config.toml
experts_per_token = 1
d_expert = 160
lr_router = 0.000499
Below are experts of layer 5 (counted from 0) of a mixture-of-experts language model. Rows are named router (the router's row for the expert), gate (a neuron's input weights, with its number), up (a neuron's input weights, with its number), down (a neuron's output weights, with its number) and show model dimensions 0-159. Each number is 200 + 20 x the weight over its row's rms, rounded and kept within 0 to 999.
Before each expert's rows: a language model's description of what the expert responds to. This comes from a sample of Wikipedia text that the model never trained on.

# expert 5
Line breaks, section headings
router,209,201,236,209,177,192,207,241,189,199,210,179,229,218,200,208,182,231,232,204,204,240,228,212,190,192,155,220,231,215,187,217,187,186,227,174,185,220,200,211,194,195,223,179,206,155,224,193,208,194,217,193,209,228,195,205,215,175,207,192,234,170,202,223,198,220,182,185,197,161,203,212,201,200,168,219,206,162,215,204,166,235,196,215,191,208,170,178,157,162,185,217,225,226,216,185,188,186,211,238,210,182,173,227,220,192,239,188,177,200,213,194,189,199,199,181,214,208,192,173,189,185,172,202,197,214,158,223,161,178,146,198,204,188,180,160,224,196,205,194,232,209,213,209,205,199,195,194,190,202,206,211,196,196,218,214,218,203,186,191
gate4,227,194,226,190,186,187,244,183,198,213,176,219,198,208,200,201,177,197,242,152,165,209,203,203,171,201,195,224,201,213,214,158,200,175,196,232,192,182,223,182,169,189,208,192,188,151,187,204,221,177,214,200,190,231,215,196,217,164,156,180,179,211,215,213,198,207,226,204,187,174,186,175,228,183,205,213,205,226,212,205,200,171,189,207,198,151,188,190,210,198,208,186,227,219,189,191,223,178,189,252,189,203,170,192,190,220,203,173,194,185,199,197,180,218,227,165,239,188,179,202,203,205,177,194,183,202,213,190,179,219,248,200,164,188,190,205,213,176,215,234,206,248,205,231,203,215,207,202,175,216,170,194,208,206,202,212,202,185,204,181
up4,228,183,191,211,186,179,163,202,166,191,250,205,208,222,256,227,211,171,208,244,163,251,199,196,178,194,192,233,184,207,208,165,234,205,179,199,208,231,207,173,222,177,167,199,166,196,178,227,216,199,192,205,208,195,201,227,196,234,221,175,169,235,224,164,191,192,182,204,212,210,211,186,222,200,201,181,201,220,209,217,215,191,207,248,209,211,183,215,175,218,206,206,193,201,172,220,197,171,209,199,216,219,197,219,224,191,154,201,166,202,203,208,215,213,210,226,222,190,190,207,206,238,195,232,207,192,181,216,192,211,197,219,214,193,237,211,213,193,168,218,187,183,199,193,166,213,222,211,204,214,192,189,191,206,201,205,178,210,215,211
down4,205,249,203,173,191,188,200,201,212,174,241,175,198,228,189,196,190,194,228,186,246,223,190,184,183,181,198,196,227,194,185,257,192,188,207,202,231,163,212,205,223,215,221,190,172,227,204,192,208,203,208,200,206,195,211,237,194,188,210,206,230,170,205,200,224,215,219,203,191,184,205,219,212,210,184,224,207,167,205,206,176,225,214,196,217,216,225,192,186,193,182,169,165,230,217,172,194,195,224,219,174,211,197,210,189,200,206,146,221,186,183,209,207,217,213,201,203,185,203,191,168,198,206,202,175,194,193,184,176,174,207,189,184,201,211,209,198,244,200,226,192,197,200,210,195,196,176,187,188,220,237,211,200,165,212,257,196,254,219,246
gate5,180,195,217,192,187,196,177,206,185,214,214,184,190,210,186,211,223,202,195,213,188,165,216,181,240,174,182,176,214,203,144,173,209,203,172,206,226,163,198,189,159,203,191,170,214,182,180,205,196,194,206,173,226,180,207,212,175,191,225,198,213,183,166,229,233,199,205,180,192,191,192,239,227,194,206,200,212,191,218,206,179,184,203,189,213,179,208,191,171,218,173,206,215,182,194,204,182,188,188,208,209,206,220,221,231,172,171,170,224,161,185,200,188,181,172,178,182,175,198,159,192,206,208,208,235,192,200,178,208,187,178,185,195,206,216,171,207,209,178,207,203,144,161,181,204,202,156,154,218,254,190,210,191,201,187,190,201,195,182,217
up5,189,185,182,201,227,218,197,235,197,220,205,213,208,171,218,199,214,245,221,176,210,233,183,192,216,181,198,197,165,198,169,191,164,197,198,213,189,206,197,197,206,163,203,185,206,213,211,199,211,188,204,181,200,130,183,216,237,193,219,216,211,240,180,214,178,181,210,174,197,241,238,191,196,188,182,203,180,179,191,216,211,198,219,203,206,207,199,197,213,215,230,231,211,181,156,245,187,220,212,197,219,179,189,182,170,246,173,202,219,194,156,199,237,172,203,196,206,178,199,178,214,186,201,179,200,213,216,173,193,250,216,224,213,177,146,200,203,206,195,202,177,191,192,199,193,208,216,220,213,211,193,213,180,208,207,180,208,199,209,219
down5,226,187,190,195,207,177,218,200,183,208,223,189,221,209,199,193,204,217,202,227,194,161,189,186,192,191,178,183,236,191,216,193,181,226,189,220,194,215,192,238,181,178,212,210,193,181,228,209,239,187,198,236,158,193,206,213,221,211,224,230,187,200,223,176,170,168,212,241,187,183,228,181,206,175,172,175,199,229,212,214,220,204,206,190,195,159,208,214,213,201,222,231,176,234,212,193,233,185,179,212,210,207,204,164,184,189,192,200,170,228,232,187,206,236,203,194,207,192,186,197,194,188,210,220,192,175,171,234,238,162,226,170,207,217,168,169,213,203,200,175,222,217,188,218,216,203,192,219,228,217,190,168,183,217,175,226,194,176,197,220

# expert 10
Function verbs, prepositions
router,218,205,231,197,171,209,195,226,201,175,198,201,202,213,198,254,183,198,183,202,172,178,231,210,246,203,174,187,247,216,193,181,174,182,216,197,214,253,213,209,175,215,209,170,205,177,208,208,211,163,215,206,208,180,195,163,160,171,187,205,212,161,194,201,224,214,196,201,193,208,179,217,203,209,176,212,189,206,203,188,179,191,211,177,190,197,174,196,167,196,170,175,170,237,200,220,186,242,226,227,213,192,167,217,192,210,204,190,198,197,220,203,162,190,204,160,228,168,208,186,180,193,201,179,211,170,181,233,217,228,165,184,183,203,216,211,210,227,216,194,189,192,203,208,191,219,208,215,186,214,207,201,182,232,218,225,203,199,182,171
gate4,241,180,206,227,191,206,229,187,199,195,177,210,207,213,213,193,203,184,216,172,148,192,220,219,176,223,201,208,192,188,208,175,201,197,195,202,184,201,214,187,149,167,189,213,191,168,209,213,221,203,217,190,191,234,202,198,198,194,158,154,188,196,235,208,229,211,237,202,179,199,192,193,197,198,219,204,192,207,203,214,216,208,178,202,186,173,191,201,214,221,180,209,214,217,154,233,225,163,186,222,156,171,176,186,193,185,175,188,206,175,190,189,201,212,251,173,197,200,180,201,221,188,182,204,208,200,225,214,208,231,243,181,162,188,193,225,227,143,180,229,195,218,202,216,207,187,193,210,192,206,186,174,209,208,210,220,207,212,217,176
up4,198,208,199,206,206,150,177,200,173,201,196,200,225,205,218,211,215,152,208,226,193,263,189,201,153,212,201,230,208,227,195,143,227,197,193,179,197,220,214,170,224,153,164,186,209,174,219,214,225,201,203,176,206,204,203,237,203,262,191,179,177,242,200,174,182,205,186,193,215,211,213,207,197,202,204,178,214,192,206,217,212,198,178,220,193,215,175,200,170,199,221,219,220,179,196,204,178,192,203,205,194,222,188,211,232,201,186,231,188,179,172,184,191,217,215,204,202,221,199,199,201,231,206,218,200,171,178,216,205,215,198,221,227,194,253,210,203,178,184,187,183,183,207,190,181,218,209,222,193,195,202,209,190,208,225,194,167,178,200,213
down4,162,215,219,184,138,160,209,213,199,206,237,182,209,220,192,204,223,184,212,193,246,181,216,187,196,167,194,190,207,193,191,232,201,208,213,194,240,187,202,224,211,233,227,165,174,211,190,211,206,225,186,215,201,217,196,237,210,195,201,187,222,178,211,195,231,203,176,197,211,177,189,228,211,222,175,194,194,172,212,204,171,214,204,218,189,223,212,229,192,195,159,174,176,224,207,169,203,171,206,225,184,193,204,221,199,184,207,160,201,203,208,201,200,189,209,179,212,200,208,213,203,217,226,181,197,206,175,167,165,165,207,187,205,193,191,211,177,244,213,213,188,170,201,230,198,194,195,191,165,236,227,224,171,199,192,234,193,228,208,221
gate5,171,190,213,191,178,183,190,212,227,201,205,206,210,232,202,205,224,213,202,240,181,170,210,186,233,178,171,203,196,204,139,171,215,203,169,208,211,207,177,183,177,205,205,161,199,218,185,220,192,206,207,190,212,171,197,189,184,212,192,207,214,189,194,218,228,205,205,181,194,207,218,216,217,232,235,189,202,180,207,189,185,152,183,204,200,211,208,207,171,222,206,233,195,180,214,202,159,217,173,202,228,240,211,210,214,162,185,188,194,170,191,207,170,165,200,174,213,223,223,192,210,218,218,190,232,181,219,201,210,187,183,189,184,184,227,210,206,243,196,238,205,143,176,198,197,203,168,184,197,217,211,198,197,203,179,162,213,217,159,205
up5,201,218,178,194,211,213,192,246,198,233,205,233,203,205,205,208,221,233,206,191,212,219,215,224,207,180,183,195,180,220,154,214,192,184,203,218,192,212,165,192,178,159,173,183,223,218,212,178,170,231,212,168,211,149,212,257,223,201,216,222,192,217,191,193,195,180,215,191,210,253,224,208,200,198,185,190,195,201,161,206,216,231,219,212,218,218,192,219,209,203,231,219,178,189,172,230,181,184,194,214,209,181,187,207,187,229,191,189,212,183,176,204,256,159,184,185,178,191,201,220,212,184,180,196,196,228,208,174,216,233,193,229,198,181,188,179,203,171,204,201,194,186,199,193,229,171,218,229,216,195,192,195,188,184,199,211,223,206,214,193
down5,203,182,203,209,200,201,227,177,174,212,211,201,196,215,185,168,181,196,194,213,191,176,228,175,226,179,190,153,229,201,216,224,204,195,202,182,195,197,200,210,190,163,229,222,192,179,216,222,215,181,204,220,162,209,194,205,207,192,213,194,213,207,223,211,165,207,202,255,196,196,230,161,208,150,171,154,168,220,201,191,203,219,202,197,192,189,206,191,183,200,231,220,209,196,218,203,224,181,170,229,217,210,171,187,185,190,195,217,203,231,203,174,190,203,231,214,220,188,182,223,175,204,215,206,202,157,170,236,205,176,240,206,219,214,163,200,169,174,195,196,219,220,188,209,227,185,201,221,220,224,196,214,198,232,187,230,193,165,220,211

# expert 14
Prepositions and numerals
router,187,202,247,167,196,195,162,204,182,216,207,186,204,203,193,183,190,181,183,208,184,203,197,217,246,188,180,192,234,192,170,156,164,210,208,215,176,217,214,180,182,196,197,186,176,167,234,235,203,209,223,185,206,202,189,180,201,189,184,221,207,220,215,201,206,214,179,226,212,180,243,202,221,201,195,230,186,179,198,183,191,190,175,202,210,227,202,200,173,213,229,212,201,209,203,193,203,200,203,200,186,204,200,206,207,200,207,226,142,176,171,197,195,241,218,174,220,198,212,184,206,198,173,255,222,242,194,214,168,227,203,191,184,238,211,190,235,196,206,221,193,189,205,181,186,178,222,178,196,234,204,198,168,218,232,204,220,206,157,204
gate0,204,168,178,179,213,259,184,208,185,216,210,180,215,199,213,244,173,191,191,200,194,198,202,216,195,200,227,180,217,195,212,186,242,203,203,206,151,227,207,218,226,197,213,217,182,221,212,208,234,180,215,180,182,169,206,199,212,195,198,206,177,180,185,193,164,212,174,219,215,209,207,209,202,185,220,199,182,203,213,240,208,219,178,244,176,202,202,216,192,211,209,222,225,227,196,212,171,189,195,164,178,201,199,183,219,194,193,185,184,220,206,191,207,228,183,190,188,186,226,175,250,194,180,172,183,207,186,186,171,214,163,231,215,203,176,167,182,239,206,183,186,222,233,198,193,175,163,206,186,256,219,210,202,214,191,205,211,207,180,194
up0,177,198,180,204,210,219,222,194,219,200,166,192,189,208,214,227,210,177,217,169,190,235,219,191,235,183,193,211,234,191,202,230,178,209,191,214,228,194,174,206,223,176,173,200,216,169,196,162,205,206,176,186,215,179,189,214,238,225,194,206,217,196,199,168,205,216,190,171,198,222,202,205,187,212,197,200,193,180,199,215,173,247,221,177,229,185,162,247,218,210,216,194,219,186,187,222,160,206,197,244,180,182,197,218,212,198,190,202,168,204,238,233,173,218,161,196,212,192,215,210,192,195,190,193,198,205,233,201,220,194,203,212,208,236,234,196,198,168,204,209,244,196,215,177,216,171,185,208,167,196,200,192,215,194,216,197,197,151,178,226
down0,188,222,178,169,189,203,185,183,214,194,223,200,211,209,156,199,208,196,193,182,197,208,190,166,203,231,194,163,198,196,209,209,199,208,212,209,214,225,212,170,193,190,241,228,196,207,153,219,182,161,185,196,211,175,217,256,220,196,232,216,256,179,216,193,181,209,230,171,222,196,241,198,216,227,200,197,190,208,199,194,191,194,204,154,223,194,222,168,221,180,214,202,220,179,204,205,206,190,181,216,193,196,184,211,206,233,204,190,196,205,197,192,207,204,201,229,227,207,213,168,202,202,212,173,204,220,217,186,224,188,147,192,192,226,202,229,226,201,198,197,236,177,181,185,201,238,213,209,192,195,186,223,171,212,207,156,184,223,175,222
gate1,189,196,212,210,185,217,181,208,198,208,215,213,174,176,175,221,221,204,200,204,241,188,167,185,221,183,189,235,192,198,210,207,179,238,196,212,171,183,209,195,199,195,182,172,231,186,198,190,200,210,210,177,205,230,187,249,200,184,195,188,203,145,209,200,210,195,221,209,185,161,207,205,191,201,199,208,223,190,198,191,238,243,203,215,237,216,207,195,166,173,195,240,194,202,216,222,194,207,176,214,183,187,214,207,189,215,190,179,222,219,178,178,170,189,257,168,179,181,172,170,232,183,202,205,216,201,242,205,179,183,171,207,189,206,186,196,227,189,183,186,181,144,207,211,202,184,208,220,217,193,200,210,203,161,202,204,176,196,180,237
up1,228,189,207,190,224,204,225,222,225,191,199,200,199,205,204,225,176,165,164,220,241,209,219,201,228,199,185,234,210,155,188,205,197,197,170,173,203,223,194,196,223,190,206,187,201,213,200,182,204,215,200,231,192,230,203,178,229,213,192,193,187,190,200,206,200,214,227,190,176,182,233,184,194,197,186,212,260,191,217,217,211,171,217,220,202,172,187,177,215,227,211,239,181,191,196,226,216,201,184,193,223,184,184,174,209,230,204,226,225,175,219,248,160,183,207,201,222,184,212,198,192,174,197,210,203,176,231,194,190,179,175,247,212,217,225,169,167,212,202,214,193,223,202,208,224,193,210,217,195,159,221,185,205,168,158,199,206,202,205,176
down1,171,193,185,184,176,187,215,220,227,171,191,190,218,192,198,233,206,194,175,211,200,178,216,186,199,203,209,202,191,196,242,190,190,165,163,215,192,204,200,215,223,192,184,244,190,188,211,218,225,184,190,184,178,197,198,191,163,195,217,234,204,184,175,187,197,194,221,199,252,194,199,227,219,212,177,167,203,219,186,228,140,160,210,190,205,190,237,180,218,225,215,192,197,196,188,197,198,212,206,190,167,170,200,185,200,210,244,192,175,242,208,197,176,198,178,197,225,168,223,193,185,186,179,176,199,190,217,200,229,207,199,203,215,193,201,180,190,211,212,177,218,175,230,208,193,232,167,211,232,205,148,207,172,169,196,169,203,212,217,183